config.toml
num_hidden_layers = 14
d_shared_expert = 64
balance_bias = true
head_dim = 96
norm_place = "pre"
positions = "rope"
attn_scale = 0.102
parallel_block = false
init_std_up = 0.0597
lr_head = 0.00519
max_grad_norm = 0.5
schedule = "wsd"
max_seq_len = 512
Below are experts of layer 10 (counted from 0) of a mixture-of-experts language model. Rows are named router (the router's row for the expert), down (a neuron's output weights, with its number) and show model dimensions 0-191. Each number is 200 + 30 x the weight over its row's rms, rounded and kept within 0 to 999.
After each expert's rows: "comes before" lists some tokens at least twice as common just after its tokens as in all text. This comes from a sample of Wikipedia text that the model never trained on. Tokens count by the router's weight.

# expert 2
router,184,157,202,208,212,266,200,231,201,180,154,209,246,148,174,197,185,189,205,200,209,183,162,173,217,166,193,198,180,212,172,226,147,227,217,191,203,242,201,167,201,162,256,195,197,221,125,216,170,178,221,212,88,235,252,206,169,230,180,242,142,216,192,219,230,195,159,201,267,192,267,254,157,185,215,198,180,200,189,176,166,192,227,198,251,195,157,176,209,237,238,182,220,171,174,230,240,214,253,172,179,226,192,169,194,206,171,163,199,167,160,214,218,193,189,188,185,183,187,218,208,193,176,219,164,229,214,185,186,147,246,230,183,225,201,208,194,178,230,209,241,252,222,207,200,151,236,219,210,201,192,185,232,224,231,185,95,198,216,192,210,205,181,205,150,274,203,209,174,201,154,195,190,189,195,161,208,204,159,208,191,142,141,225,182,219,196,165,215,182,203,175
down0,189,195,180,208,159,146,149,217,228,206,125,212,200,260,182,199,204,240,143,192,237,160,173,179,186,219,209,143,186,179,167,228,162,162,165,190,199,242,176,159,236,180,184,153,178,221,232,226,234,221,163,186,226,160,160,196,196,184,132,195,201,229,195,220,173,232,153,179,203,227,172,174,218,175,149,259,164,253,171,210,160,172,204,297,239,160,188,124,162,218,170,218,176,136,177,223,165,200,219,227,194,214,178,219,186,211,182,180,202,202,178,200,198,217,224,178,191,220,234,191,162,180,225,210,220,170,219,199,190,180,221,199,198,202,155,157,174,183,237,205,200,219,183,205,178,207,241,222,177,217,172,213,193,195,221,195,161,210,156,171,260,261,220,186,134,213,190,203,176,180,209,172,185,182,185,195,175,188,158,198,143,159,254,182,203,224,231,172,223,160,222,164
down1,216,173,225,186,191,151,214,219,162,211,191,159,190,207,185,233,189,183,178,181,169,211,168,207,212,238,236,160,166,124,279,194,197,200,221,136,226,198,145,189,242,231,205,188,219,187,182,229,153,229,171,156,228,164,237,205,161,176,185,175,237,200,220,193,225,239,260,205,176,174,170,157,200,169,207,201,228,214,180,255,290,224,219,208,220,195,189,210,136,254,277,200,227,201,216,210,191,139,193,182,210,241,197,160,174,222,213,196,213,209,181,152,209,240,175,207,166,221,205,149,165,221,189,186,211,165,183,242,219,212,156,201,229,190,241,212,228,237,197,225,208,164,193,196,210,172,161,221,212,229,242,183,177,185,152,159,244,217,212,227,202,190,164,198,212,209,214,193,254,175,139,177,233,178,253,200,213,145,240,133,180,232,213,212,227,180,219,177,169,226,203,200
down2,157,191,174,220,191,196,202,231,198,217,163,157,199,183,193,198,192,194,212,252,178,231,206,188,203,184,218,242,142,208,181,207,233,201,258,178,239,178,215,159,207,255,194,200,267,187,195,211,258,195,215,203,269,254,177,231,201,186,246,186,168,197,200,226,216,176,236,151,232,224,231,229,195,149,229,212,230,211,145,198,223,186,177,176,210,214,186,164,166,218,198,224,205,177,202,230,179,280,212,196,195,229,220,206,218,207,250,175,204,218,188,201,217,193,190,252,108,186,237,185,225,236,253,196,227,186,176,193,199,241,190,194,202,163,175,170,156,289,200,157,196,168,232,208,209,195,179,227,209,206,222,181,143,210,169,214,254,193,116,207,144,161,203,218,192,236,196,197,260,241,239,176,213,178,197,173,146,218,196,192,171,236,171,236,226,276,207,195,207,192,180,180
down3,205,231,177,236,174,205,260,172,178,237,235,217,188,257,187,182,162,222,201,187,219,274,222,203,196,186,182,234,199,246,212,174,205,204,291,247,228,247,216,249,203,191,185,218,183,138,204,178,218,216,191,167,182,228,179,144,208,225,183,258,214,215,165,252,178,201,227,223,189,192,218,196,214,189,194,198,211,188,220,205,174,229,172,195,142,205,201,186,182,173,155,218,173,170,226,176,255,275,189,192,219,195,179,225,146,163,240,198,211,175,227,194,225,184,192,183,199,174,153,235,242,220,202,168,230,182,208,170,208,210,199,167,233,128,207,162,196,231,240,202,217,172,183,176,175,233,140,253,228,232,208,165,165,191,224,226,244,235,191,239,266,234,242,185,180,183,204,146,163,198,258,216,177,217,188,203,211,211,242,217,183,196,248,187,235,189,234,216,246,172,264,207
down4,227,225,243,169,249,175,182,264,215,226,186,186,216,259,182,185,211,239,176,153,265,231,197,187,231,182,195,202,184,189,169,202,224,183,179,219,210,236,111,230,209,188,158,262,230,163,170,217,216,191,174,185,121,176,215,214,237,226,203,198,165,168,168,216,197,215,114,238,149,211,228,237,185,177,233,219,195,146,187,204,183,198,195,195,207,199,212,219,173,232,187,191,209,221,198,210,187,207,217,226,172,162,247,186,220,207,198,215,159,168,202,212,220,221,199,224,201,244,250,171,182,242,151,238,175,153,197,213,238,195,240,220,137,214,207,203,218,249,203,222,223,228,184,197,155,218,267,205,214,188,136,229,165,233,191,190,185,239,220,194,195,213,137,193,215,182,224,250,192,235,269,205,152,145,218,186,177,171,147,170,176,190,216,213,238,190,192,211,197,176,236,236
comes before: " of", " in", " to", " and", " by", " for"

# expert 3
router,268,184,207,200,187,191,225,207,261,162,214,214,227,171,190,208,148,163,241,178,214,263,199,206,214,187,203,211,204,218,184,232,247,212,215,184,193,191,168,223,201,193,204,206,198,252,190,117,186,214,183,216,217,217,184,215,177,175,148,216,177,227,158,258,205,193,176,230,232,187,230,243,204,159,172,153,181,193,199,222,161,238,177,209,219,250,152,170,213,160,208,205,235,196,255,220,213,199,205,185,168,171,196,215,217,233,226,169,167,202,231,185,129,211,211,200,109,156,162,160,176,103,204,165,217,178,207,244,194,200,255,172,204,173,183,178,220,241,188,159,250,183,189,196,210,153,179,204,189,207,193,206,244,186,213,206,164,161,177,216,207,199,254,214,136,239,190,203,180,205,161,213,208,171,213,135,207,159,195,262,233,143,169,201,215,183,218,195,168,155,214,221
down0,236,196,208,198,161,220,170,246,209,241,224,264,224,196,183,213,204,277,185,190,152,213,178,222,165,158,180,216,177,186,178,207,187,205,174,206,172,162,223,201,207,227,219,214,166,198,251,208,172,207,226,223,163,175,239,190,204,257,194,185,227,183,189,243,184,114,164,206,172,230,186,221,221,145,204,163,240,237,231,232,201,194,177,204,140,233,169,183,199,230,176,189,166,152,182,183,220,167,181,199,216,270,142,196,214,188,192,220,149,288,228,200,154,188,172,211,174,209,204,222,156,189,160,176,198,233,220,228,159,213,214,275,230,197,209,224,221,154,245,280,144,161,187,161,152,175,166,195,199,200,219,193,185,182,194,160,216,211,248,214,190,165,170,258,231,178,204,220,223,220,170,219,200,187,141,185,177,174,181,163,185,195,193,197,216,212,207,188,219,155,184,182
down1,181,265,187,187,172,186,211,187,231,184,217,246,232,186,226,213,184,156,168,204,203,179,193,200,180,200,181,249,246,182,195,213,206,147,181,169,147,209,220,208,224,134,240,178,185,211,186,202,267,203,186,190,283,198,241,225,130,219,243,258,115,169,187,196,261,220,236,221,239,159,186,219,162,255,222,198,228,186,234,234,240,206,209,208,225,168,174,204,206,201,178,161,185,225,209,197,192,191,152,208,211,160,197,216,200,209,278,210,208,254,235,239,173,209,214,169,215,211,225,217,184,193,241,158,165,214,174,184,209,233,216,179,219,206,219,206,232,220,255,191,149,191,161,219,148,193,160,156,189,208,201,134,209,208,211,177,269,213,256,185,182,206,208,211,172,222,197,204,233,176,198,226,201,188,205,160,165,200,173,207,202,133,164,205,213,160,146,160,201,192,231,201
down2,262,200,176,177,167,220,206,214,270,239,162,205,171,196,218,241,163,210,203,254,176,184,184,174,176,180,176,202,219,254,201,201,163,214,235,192,199,226,65,215,217,213,183,187,195,194,210,230,192,166,198,160,168,228,295,156,196,200,220,227,216,154,192,211,218,187,211,170,184,178,152,187,182,232,240,213,169,204,216,249,239,161,219,195,183,188,200,202,177,183,201,190,245,208,191,182,224,210,179,178,163,178,139,150,198,262,217,188,236,185,228,208,185,189,209,241,196,238,219,185,183,228,199,181,174,228,184,231,191,174,224,217,207,201,173,189,195,207,187,196,199,151,124,203,225,207,247,171,205,191,204,158,200,213,145,213,182,229,262,237,228,196,216,190,141,202,198,197,230,189,199,217,233,253,137,186,181,273,200,199,202,257,211,155,209,224,222,151,200,154,192,185
down3,215,208,245,213,184,201,216,231,212,240,232,187,189,248,180,191,199,190,186,178,212,229,216,199,196,223,184,213,216,173,185,244,232,203,196,168,208,221,317,167,239,216,219,247,149,241,183,194,159,206,158,158,161,181,186,198,275,179,204,184,205,198,228,205,224,152,137,177,184,180,216,183,204,160,205,156,202,199,192,153,163,192,222,173,191,231,210,185,174,164,223,213,214,221,237,208,241,218,247,220,192,194,154,200,202,186,239,189,187,247,250,157,186,209,208,185,205,149,178,294,224,186,214,205,184,158,194,212,210,238,188,215,197,202,160,196,140,198,228,181,274,171,171,157,257,240,209,164,265,172,261,181,211,191,238,209,160,197,244,204,159,129,182,212,209,244,193,187,226,204,184,210,157,224,194,245,206,225,194,216,188,237,234,229,240,193,200,245,183,201,227,203
down4,221,223,194,232,234,181,196,179,201,226,215,219,164,171,189,208,216,194,201,193,137,271,204,143,135,210,196,210,196,239,213,231,232,193,238,232,202,207,302,177,177,249,229,162,267,229,281,174,167,110,135,180,242,207,192,249,185,240,233,176,218,239,219,180,203,178,196,239,229,211,235,211,190,211,221,214,206,217,199,204,184,204,231,191,168,186,238,192,230,183,201,192,143,208,169,132,231,233,216,241,186,156,179,229,201,202,208,163,188,133,197,176,206,216,207,196,242,234,147,214,192,168,187,235,265,201,252,165,184,184,184,167,170,232,198,209,220,176,222,167,137,189,196,275,189,215,201,188,212,169,180,189,181,146,173,200,208,218,189,216,184,200,205,214,230,207,155,216,223,221,193,199,191,156,233,203,209,183,205,175,215,175,230,220,168,206,214,182,224,188,219,240
comes before: ",", " (", " in", ":", " to", " by"

# expert 0
router,228,201,214,205,205,210,205,234,217,198,263,203,186,187,214,188,192,167,192,231,233,208,236,192,205,162,141,220,254,232,173,147,193,199,217,234,204,194,182,194,202,219,199,240,236,185,161,182,274,263,181,246,171,191,152,193,202,189,232,180,170,186,244,195,211,197,166,233,188,222,233,208,218,228,174,212,238,200,198,194,273,187,231,245,203,229,225,201,226,226,280,222,151,194,183,216,182,181,182,164,213,205,174,131,180,217,163,238,221,173,183,209,160,223,98,232,192,201,197,206,210,170,234,186,186,241,156,254,189,144,214,220,185,152,206,257,223,210,241,244,244,230,211,190,193,179,174,175,211,226,236,203,197,214,209,165,182,181,198,233,173,194,248,217,114,201,217,174,224,203,200,150,174,203,183,213,222,170,219,140,206,195,213,209,196,195,212,172,182,115,174,164
down0,237,173,178,215,215,229,221,165,218,175,181,185,178,178,205,224,194,226,195,268,229,232,221,211,193,218,155,143,194,168,201,276,182,182,246,168,154,242,237,229,184,198,167,153,220,196,224,208,204,230,202,188,230,200,215,204,217,165,241,226,189,206,206,186,231,186,176,187,209,243,152,199,226,204,210,192,236,192,254,242,211,213,200,170,157,122,178,173,264,170,177,231,188,176,202,185,173,157,142,194,158,201,230,145,162,253,177,221,205,227,237,206,169,234,206,194,222,196,219,216,250,181,237,198,199,207,187,215,217,212,194,182,192,162,157,161,234,205,178,271,190,221,202,217,210,229,155,176,165,214,210,188,187,186,218,212,185,182,176,168,230,194,288,172,163,223,182,148,168,294,232,202,232,224,176,208,264,160,233,186,237,165,166,193,235,228,199,168,214,163,176,190
down1,194,221,182,222,195,142,154,285,207,230,196,189,162,226,182,183,176,210,183,200,202,187,170,214,221,205,188,149,170,187,219,244,193,181,191,188,173,183,230,190,244,187,188,211,222,167,214,236,238,211,198,242,146,197,196,170,219,206,152,225,193,211,158,155,248,240,192,167,242,199,132,181,196,178,196,200,248,216,268,215,253,222,246,222,168,191,220,208,137,180,146,185,215,211,211,225,165,174,201,209,164,140,241,146,210,251,221,162,210,208,158,237,177,203,204,216,187,164,189,147,234,208,198,228,152,169,185,185,254,216,241,213,166,232,237,207,221,194,169,265,259,215,194,211,214,190,235,232,198,268,171,201,206,173,274,209,201,214,149,158,200,191,195,220,193,181,181,201,234,212,166,170,170,152,240,189,260,218,168,253,185,212,223,204,183,220,203,197,229,212,221,212
down2,178,199,217,211,203,227,183,218,197,217,231,189,229,222,244,162,242,227,182,181,146,192,212,146,203,212,175,252,211,236,204,201,176,205,177,162,223,162,219,150,235,202,188,184,189,209,273,215,176,193,239,207,213,187,228,206,210,222,184,231,201,175,141,211,194,211,245,181,175,214,232,182,203,173,182,205,175,215,119,189,188,236,159,187,224,154,157,186,159,174,133,201,219,209,207,235,199,183,192,225,221,193,248,234,258,166,210,113,201,253,199,252,236,223,243,179,197,210,242,128,185,209,193,229,231,187,243,198,213,195,172,164,255,177,188,178,183,207,134,203,170,183,239,247,227,232,203,196,189,174,221,142,174,178,199,249,207,196,226,196,202,215,248,218,207,201,185,200,158,191,221,202,173,262,263,230,218,211,207,183,233,153,180,224,233,164,246,173,247,236,184,150
down3,162,243,161,232,193,230,134,230,175,172,194,200,202,195,155,206,263,224,182,186,210,157,155,171,176,195,155,183,231,146,143,237,198,211,193,196,192,188,209,197,253,211,166,238,170,218,202,207,204,226,217,204,206,231,154,183,201,225,219,236,225,217,212,224,165,232,177,191,207,189,248,172,174,181,220,212,210,184,206,186,171,169,201,220,163,183,227,190,223,232,202,243,167,163,215,226,207,178,196,211,199,192,211,202,191,247,190,242,197,182,173,221,208,261,157,181,203,215,160,111,179,157,224,199,234,126,184,169,260,223,237,185,201,273,201,194,223,228,177,192,135,196,178,187,152,236,203,160,204,168,184,214,222,220,206,194,194,246,210,184,143,219,188,282,201,165,231,143,215,207,273,159,250,214,182,168,217,200,235,139,198,206,204,164,189,239,176,185,247,218,179,222
down4,207,191,194,233,194,244,206,251,173,224,222,167,175,206,175,198,193,197,254,230,216,231,232,198,209,205,137,177,256,230,147,173,231,179,197,265,192,208,199,206,164,231,161,192,211,217,189,158,272,176,235,208,246,157,200,161,258,199,229,235,202,192,198,174,186,212,138,176,234,231,184,180,251,219,210,246,160,231,227,175,271,249,257,235,177,213,190,243,187,182,185,244,232,210,214,189,217,202,179,155,152,170,208,153,198,198,181,208,174,207,168,215,179,191,161,252,204,199,211,210,214,189,230,194,196,130,126,208,171,169,200,136,175,209,185,229,186,175,192,201,167,236,251,180,183,166,192,164,184,230,183,182,188,263,225,218,256,205,213,183,189,211,223,182,198,212,231,230,240,266,217,244,207,213,180,247,185,185,199,230,198,237,206,244,180,213,227,234,165,209,195,234
comes before: "\n", " was", " The", " ", " he", " is"

# expert 5
router,231,197,270,197,248,194,215,219,271,210,145,144,164,190,211,178,201,167,233,157,275,228,189,174,241,213,215,207,208,213,241,188,180,151,178,190,195,224,98,169,202,188,206,205,166,197,190,247,174,227,183,211,225,181,192,238,206,162,229,199,147,179,177,210,182,180,151,208,185,187,234,202,111,199,142,225,238,172,121,227,223,188,239,199,197,202,172,202,156,211,171,200,230,199,158,207,181,190,182,172,182,189,161,185,195,202,267,180,195,168,194,200,146,258,159,183,184,179,234,130,182,145,223,166,229,182,194,197,173,190,211,187,151,203,207,199,224,195,185,231,199,210,217,234,182,184,217,225,172,210,179,223,195,211,224,208,233,143,202,223,185,210,201,194,191,209,206,266,168,173,172,232,199,146,193,159,163,186,186,152,168,221,214,218,207,168,240,185,218,176,201,233
down0,223,192,180,227,238,239,208,227,226,209,215,217,183,266,231,221,243,196,164,237,214,156,183,175,173,132,185,213,172,188,218,167,234,213,158,170,186,197,202,179,193,179,187,190,191,220,209,233,158,139,154,181,197,169,206,231,193,177,154,231,186,231,177,158,236,239,205,213,226,228,242,190,193,175,224,225,120,204,188,238,243,196,230,196,193,147,216,196,190,211,172,173,252,179,219,286,175,228,208,199,244,203,236,201,156,216,211,245,227,164,251,163,194,225,225,212,182,158,205,175,211,175,193,225,130,229,200,209,172,170,204,220,160,220,219,171,228,201,212,206,200,159,211,186,147,231,223,217,240,204,236,204,152,150,211,221,235,226,200,237,179,227,113,219,184,187,218,162,220,199,204,180,199,157,200,155,165,176,202,294,177,174,210,173,179,187,259,173,225,226,201,222
down1,186,244,160,239,186,200,178,185,169,173,204,264,174,181,207,137,202,201,191,183,219,148,195,259,222,204,135,244,160,262,189,263,214,194,189,191,177,174,93,178,191,207,235,169,234,205,189,186,167,204,230,179,248,223,221,147,219,219,211,185,162,230,246,162,192,214,180,215,192,201,170,189,240,212,214,237,224,185,175,246,164,249,263,230,219,148,207,181,168,174,195,195,235,200,202,184,177,218,219,218,194,165,148,210,207,169,182,238,230,127,213,170,164,229,202,226,239,184,213,160,212,224,227,222,171,204,177,197,194,183,217,176,169,195,229,171,259,239,195,210,258,131,206,174,206,217,201,222,150,202,183,209,236,223,193,201,191,242,183,231,189,158,190,170,180,216,188,153,211,191,186,263,198,154,234,180,216,225,216,185,226,221,198,243,187,225,208,231,212,206,160,159
down2,207,225,137,255,235,195,159,220,193,215,204,223,192,235,207,202,145,170,153,200,172,220,176,235,218,138,183,181,208,221,199,166,221,265,189,169,173,186,196,243,146,204,148,141,172,218,161,218,138,214,177,229,186,154,225,195,236,148,254,237,174,231,201,169,192,203,185,152,168,150,157,240,152,190,168,182,214,185,187,210,176,204,204,164,216,200,195,217,234,236,211,213,165,175,202,212,128,199,192,188,190,176,239,193,161,256,214,215,162,160,145,185,192,186,192,200,165,169,202,175,207,199,216,222,218,233,144,176,228,181,199,167,179,259,213,192,159,195,222,238,236,220,213,186,172,196,209,178,169,213,173,199,211,189,237,231,147,149,215,205,223,220,240,221,231,155,246,232,204,159,200,185,188,211,157,240,175,190,252,214,228,177,175,218,199,225,205,131,244,171,200,250
down3,196,178,201,148,168,140,179,231,179,123,266,124,191,200,203,216,149,181,186,160,206,212,149,219,132,188,242,231,237,222,170,209,180,233,174,184,169,237,197,188,223,206,207,170,221,206,137,234,157,232,199,208,168,176,227,219,192,131,114,186,190,184,232,155,206,242,201,156,197,202,207,193,229,166,174,192,203,226,159,160,184,244,187,223,199,196,171,186,240,221,243,203,225,208,177,189,172,197,189,159,190,178,168,195,137,246,199,171,157,186,160,225,214,245,208,180,214,174,187,216,226,219,192,207,168,157,189,191,217,231,187,181,152,247,196,225,181,194,160,232,219,232,176,206,241,192,200,203,208,235,254,268,188,168,240,195,189,198,244,205,231,207,231,166,198,199,167,164,176,191,194,199,143,207,207,203,212,226,237,276,236,179,225,238,192,181,161,216,201,214,189,182
down4,161,184,209,257,252,240,215,250,238,163,212,209,205,205,167,216,199,209,218,208,176,186,192,163,195,174,141,185,137,170,145,164,227,227,241,186,218,234,226,234,206,212,263,196,222,232,198,216,231,222,180,165,246,218,223,203,183,221,212,232,199,178,215,205,238,217,221,172,125,165,171,216,211,165,246,199,142,227,223,192,185,151,222,173,209,196,184,229,145,179,187,177,169,166,237,154,178,144,207,161,173,152,225,184,156,225,300,258,188,180,232,223,177,145,219,182,182,255,243,205,197,198,262,161,211,199,186,196,247,219,211,190,243,162,226,214,235,175,268,183,193,192,184,193,231,159,171,191,195,218,180,208,186,194,170,238,248,177,178,219,197,179,197,174,185,226,200,163,199,226,152,174,178,208,236,197,194,213,259,189,173,179,232,220,186,197,197,219,190,216,239,207
comes before: " |", ":", "|", " ", "–", ";"

# expert 4
router,202,216,218,229,164,210,210,182,220,207,190,204,195,202,177,265,144,151,217,211,176,194,184,189,150,197,186,185,227,226,224,151,222,214,181,219,208,144,155,204,199,298,219,235,140,237,176,208,159,199,165,203,167,193,260,237,206,246,209,255,210,212,180,178,210,205,195,236,178,176,185,165,228,167,214,157,151,212,181,231,202,199,224,195,158,164,160,205,170,193,211,208,170,217,156,144,215,197,179,206,177,207,172,172,231,225,231,162,181,170,239,163,164,158,201,204,158,198,120,162,230,200,157,205,242,190,153,214,152,188,221,211,157,159,217,217,245,235,178,198,259,258,225,228,170,198,236,176,232,186,219,178,196,180,196,189,153,177,169,227,231,179,216,174,168,282,229,182,178,231,177,195,193,242,199,176,201,201,262,183,227,179,166,177,205,177,204,171,169,193,197,241
down0,179,200,187,184,188,239,148,235,152,178,258,198,226,209,182,177,228,220,190,173,160,241,154,217,195,156,209,169,198,167,203,170,168,211,181,188,155,134,229,230,191,233,206,249,207,183,202,215,189,232,219,164,138,202,192,211,166,219,217,210,215,199,223,146,125,177,175,226,169,120,211,238,195,125,190,212,139,213,217,232,196,207,250,183,175,199,164,200,151,222,202,169,145,246,212,179,230,173,216,193,217,201,242,190,217,236,217,171,222,266,158,164,217,202,177,174,169,229,195,145,192,220,233,204,264,221,246,200,181,168,224,187,193,211,256,198,186,196,193,220,206,194,221,156,192,223,215,216,258,159,217,214,171,215,223,198,236,118,229,212,227,215,157,192,149,144,205,235,183,196,232,245,185,213,201,203,212,210,192,192,184,142,213,208,241,192,183,185,193,194,159,168
down1,200,135,191,218,255,198,200,220,205,208,206,171,175,194,190,169,278,201,163,138,193,224,216,209,149,215,286,181,223,236,263,230,216,172,245,185,192,187,249,166,219,197,195,218,198,123,256,237,189,195,175,133,212,249,188,195,207,200,212,191,198,194,169,199,254,164,188,209,162,220,228,230,188,166,187,143,188,197,218,262,255,167,217,208,189,185,247,208,184,222,183,233,182,166,208,214,151,188,202,196,230,222,211,199,210,161,198,173,246,241,203,233,162,214,251,195,186,219,229,197,176,199,162,176,201,226,184,223,259,180,249,251,143,200,209,230,226,225,181,170,196,202,153,186,210,179,147,204,190,208,195,220,204,189,183,172,223,189,226,221,194,247,150,199,168,247,190,251,169,240,231,136,210,153,190,249,189,188,203,169,246,192,205,186,245,185,183,207,215,223,231,181
down2,190,200,223,178,239,184,215,243,176,174,213,204,209,148,190,255,215,189,212,155,225,214,246,213,226,175,207,159,208,199,214,203,161,232,148,215,186,198,238,142,227,187,195,215,242,229,135,141,227,192,213,234,196,196,235,187,229,217,219,255,160,217,215,188,213,249,221,173,176,167,205,178,142,191,180,214,225,175,180,225,196,187,180,212,204,214,132,185,271,183,250,199,291,229,200,235,237,188,238,229,179,240,218,226,214,205,219,202,197,227,189,166,165,183,264,217,247,168,255,231,186,214,136,216,136,176,181,242,250,185,169,219,223,202,174,209,208,171,181,148,198,185,170,223,223,164,191,235,206,136,214,208,208,183,196,191,175,183,186,184,224,252,154,212,203,265,164,213,169,212,213,136,176,233,216,191,199,200,238,207,180,232,233,190,153,225,178,218,222,190,235,184
down3,192,203,242,215,173,192,199,210,167,150,170,197,213,188,183,257,209,194,219,210,174,193,251,205,159,236,224,132,201,168,220,183,173,208,160,232,202,228,236,178,170,190,183,197,239,181,139,202,184,168,143,210,152,225,248,134,182,187,177,163,177,185,185,191,166,224,177,200,230,130,181,170,190,195,185,194,220,180,241,139,183,222,241,189,208,205,241,144,164,198,194,242,235,198,217,193,205,207,260,197,185,216,184,207,247,270,201,207,230,179,208,240,180,205,188,199,231,187,205,187,196,141,201,193,178,225,149,175,205,199,157,197,212,196,164,178,220,269,191,207,284,168,123,199,183,240,218,159,253,274,175,205,216,189,210,196,207,198,215,193,213,155,173,197,175,179,211,231,236,232,201,252,149,195,205,209,207,180,173,252,180,251,192,175,159,227,236,193,143,204,175,207
down4,186,147,187,156,208,219,212,194,202,237,167,182,244,241,173,164,181,205,177,207,265,182,133,182,180,263,235,208,152,161,217,208,188,222,156,242,165,248,185,176,244,226,165,166,223,214,154,168,241,207,199,193,214,161,183,199,215,197,165,262,208,253,201,213,215,218,148,172,279,175,161,188,193,185,202,230,188,227,205,168,229,241,221,177,255,140,206,222,264,143,205,177,253,194,200,202,186,206,199,195,185,177,197,185,223,224,194,208,227,194,218,239,217,167,205,181,182,206,220,119,150,190,204,214,208,160,169,209,214,179,173,207,209,213,161,210,197,191,216,161,264,261,225,195,224,220,225,216,210,230,167,192,158,230,204,173,208,221,197,180,223,173,246,192,211,173,239,220,164,207,163,190,192,243,229,238,216,144,189,113,207,218,197,204,185,165,158,172,163,200,199,208
comes before: " |", ".", "–", ")", ":", ";"

# expert 10
router,209,181,238,221,151,200,237,242,178,200,179,184,221,206,217,157,117,191,204,158,215,188,132,187,186,197,226,205,219,218,166,206,179,172,214,195,209,194,135,236,166,234,193,205,192,219,163,209,186,237,175,222,214,180,186,212,231,185,166,190,133,206,222,212,217,200,143,198,202,171,222,234,208,195,210,179,191,186,259,180,216,221,255,244,213,213,98,201,149,180,168,214,142,222,203,178,217,235,212,204,242,211,227,162,197,200,145,264,193,199,214,170,191,185,198,195,211,202,187,167,215,217,222,219,245,188,191,182,182,208,235,190,205,156,213,209,183,270,239,155,238,162,176,309,166,141,195,205,241,190,190,198,147,212,212,204,161,192,214,229,166,180,252,231,201,208,200,233,238,148,163,206,209,176,186,174,215,220,238,128,189,173,210,208,181,208,181,167,210,160,225,186
down0,169,233,216,214,159,249,212,185,188,196,225,224,165,229,178,130,162,209,227,243,147,148,202,248,216,219,181,211,195,141,176,167,238,135,235,242,198,196,228,157,187,185,162,179,250,219,172,255,215,202,222,207,245,226,143,118,188,195,180,177,197,211,177,202,213,220,245,170,143,193,172,219,199,239,209,236,164,178,154,175,232,241,161,244,169,209,175,206,154,196,218,124,200,192,220,159,202,204,232,226,204,255,193,237,223,205,199,203,241,188,238,150,191,217,237,233,213,220,216,177,185,183,184,230,153,234,189,195,191,183,167,222,197,227,207,171,214,153,226,168,171,178,217,197,205,225,190,173,153,199,178,151,194,269,195,219,221,189,208,159,200,214,152,195,221,192,141,199,237,225,175,176,206,216,205,179,196,179,233,225,179,243,230,228,155,251,212,169,200,211,170,235
down1,165,177,199,217,169,194,203,220,109,178,180,211,211,173,250,168,159,226,211,202,218,149,221,220,178,196,183,187,242,203,181,208,193,189,231,233,215,228,162,223,165,223,200,182,206,181,194,220,211,288,211,249,178,220,203,214,221,265,178,163,268,181,208,194,189,202,179,201,218,148,219,264,225,196,210,236,151,161,243,177,192,225,254,211,184,177,238,206,208,202,184,209,230,185,222,204,258,222,235,220,190,165,188,225,262,216,201,221,239,231,215,156,172,189,192,160,221,265,235,192,204,192,244,208,192,245,174,198,217,260,223,237,202,218,244,192,241,194,154,218,198,220,219,222,202,162,173,192,193,235,173,170,124,246,216,236,210,200,213,224,170,185,229,175,207,189,171,266,221,148,193,190,193,185,158,212,183,120,257,154,194,187,176,194,211,203,192,205,199,239,140,198
down2,213,189,176,153,180,202,209,180,208,170,222,190,249,232,175,176,209,235,227,248,241,206,258,228,208,251,162,221,215,202,223,236,130,212,198,204,181,190,146,204,153,189,191,230,197,192,175,179,235,197,227,182,195,223,230,142,192,170,199,158,222,252,224,215,214,199,202,196,167,159,253,280,213,232,248,201,245,259,147,170,206,191,225,218,201,191,241,213,136,235,237,199,200,218,177,211,230,167,231,241,206,284,253,174,216,245,226,219,188,214,258,172,241,244,159,194,178,218,188,161,245,221,173,198,132,210,243,134,201,181,184,156,161,225,184,194,235,190,190,177,231,144,209,185,198,170,194,191,187,210,139,215,227,240,190,213,182,188,202,188,150,196,185,221,197,206,137,195,207,224,233,211,201,227,206,231,177,188,217,190,166,175,170,192,177,171,209,162,177,183,176,210
down3,173,197,215,192,170,203,192,143,214,207,195,213,176,232,218,224,155,233,162,207,283,194,201,150,255,187,172,186,149,182,185,235,168,182,213,237,196,218,132,238,171,213,172,218,168,162,193,199,181,235,238,181,209,228,183,157,188,188,173,245,246,223,172,209,141,192,193,223,240,244,210,192,197,247,214,139,181,188,212,207,188,233,230,240,144,177,195,208,198,209,189,159,196,201,203,234,147,176,188,235,181,249,197,236,244,204,192,200,213,240,210,171,200,159,142,162,213,207,200,192,149,206,153,212,202,257,217,233,224,192,243,190,193,191,204,155,223,208,221,210,187,188,215,179,186,221,213,190,159,261,152,220,175,192,194,158,239,150,227,135,194,208,182,217,270,184,186,154,158,218,236,191,159,179,170,196,179,167,237,167,242,201,173,213,240,193,197,258,217,209,124,207
down4,225,219,183,209,262,166,207,187,201,186,185,206,182,198,197,146,160,230,260,237,192,207,243,147,221,191,226,270,187,190,265,208,232,158,224,212,165,194,164,196,189,216,133,195,188,224,202,199,205,202,206,200,222,222,195,231,276,212,214,250,207,204,205,195,172,162,171,215,236,227,211,225,138,184,227,154,201,197,159,242,244,226,151,179,195,196,217,203,216,206,211,239,244,219,213,191,131,111,205,239,177,205,168,214,202,200,186,147,182,209,247,248,181,190,207,185,213,160,223,145,254,153,177,252,221,239,175,158,178,207,198,227,214,213,223,196,228,195,228,231,191,215,237,172,166,207,243,188,205,166,254,216,221,227,200,205,200,142,172,166,182,211,230,212,180,228,227,222,147,206,272,166,152,209,215,217,238,177,199,233,170,186,154,227,202,197,206,158,169,211,178,208
comes before: "\n", " |", "-", "|", "1", "2"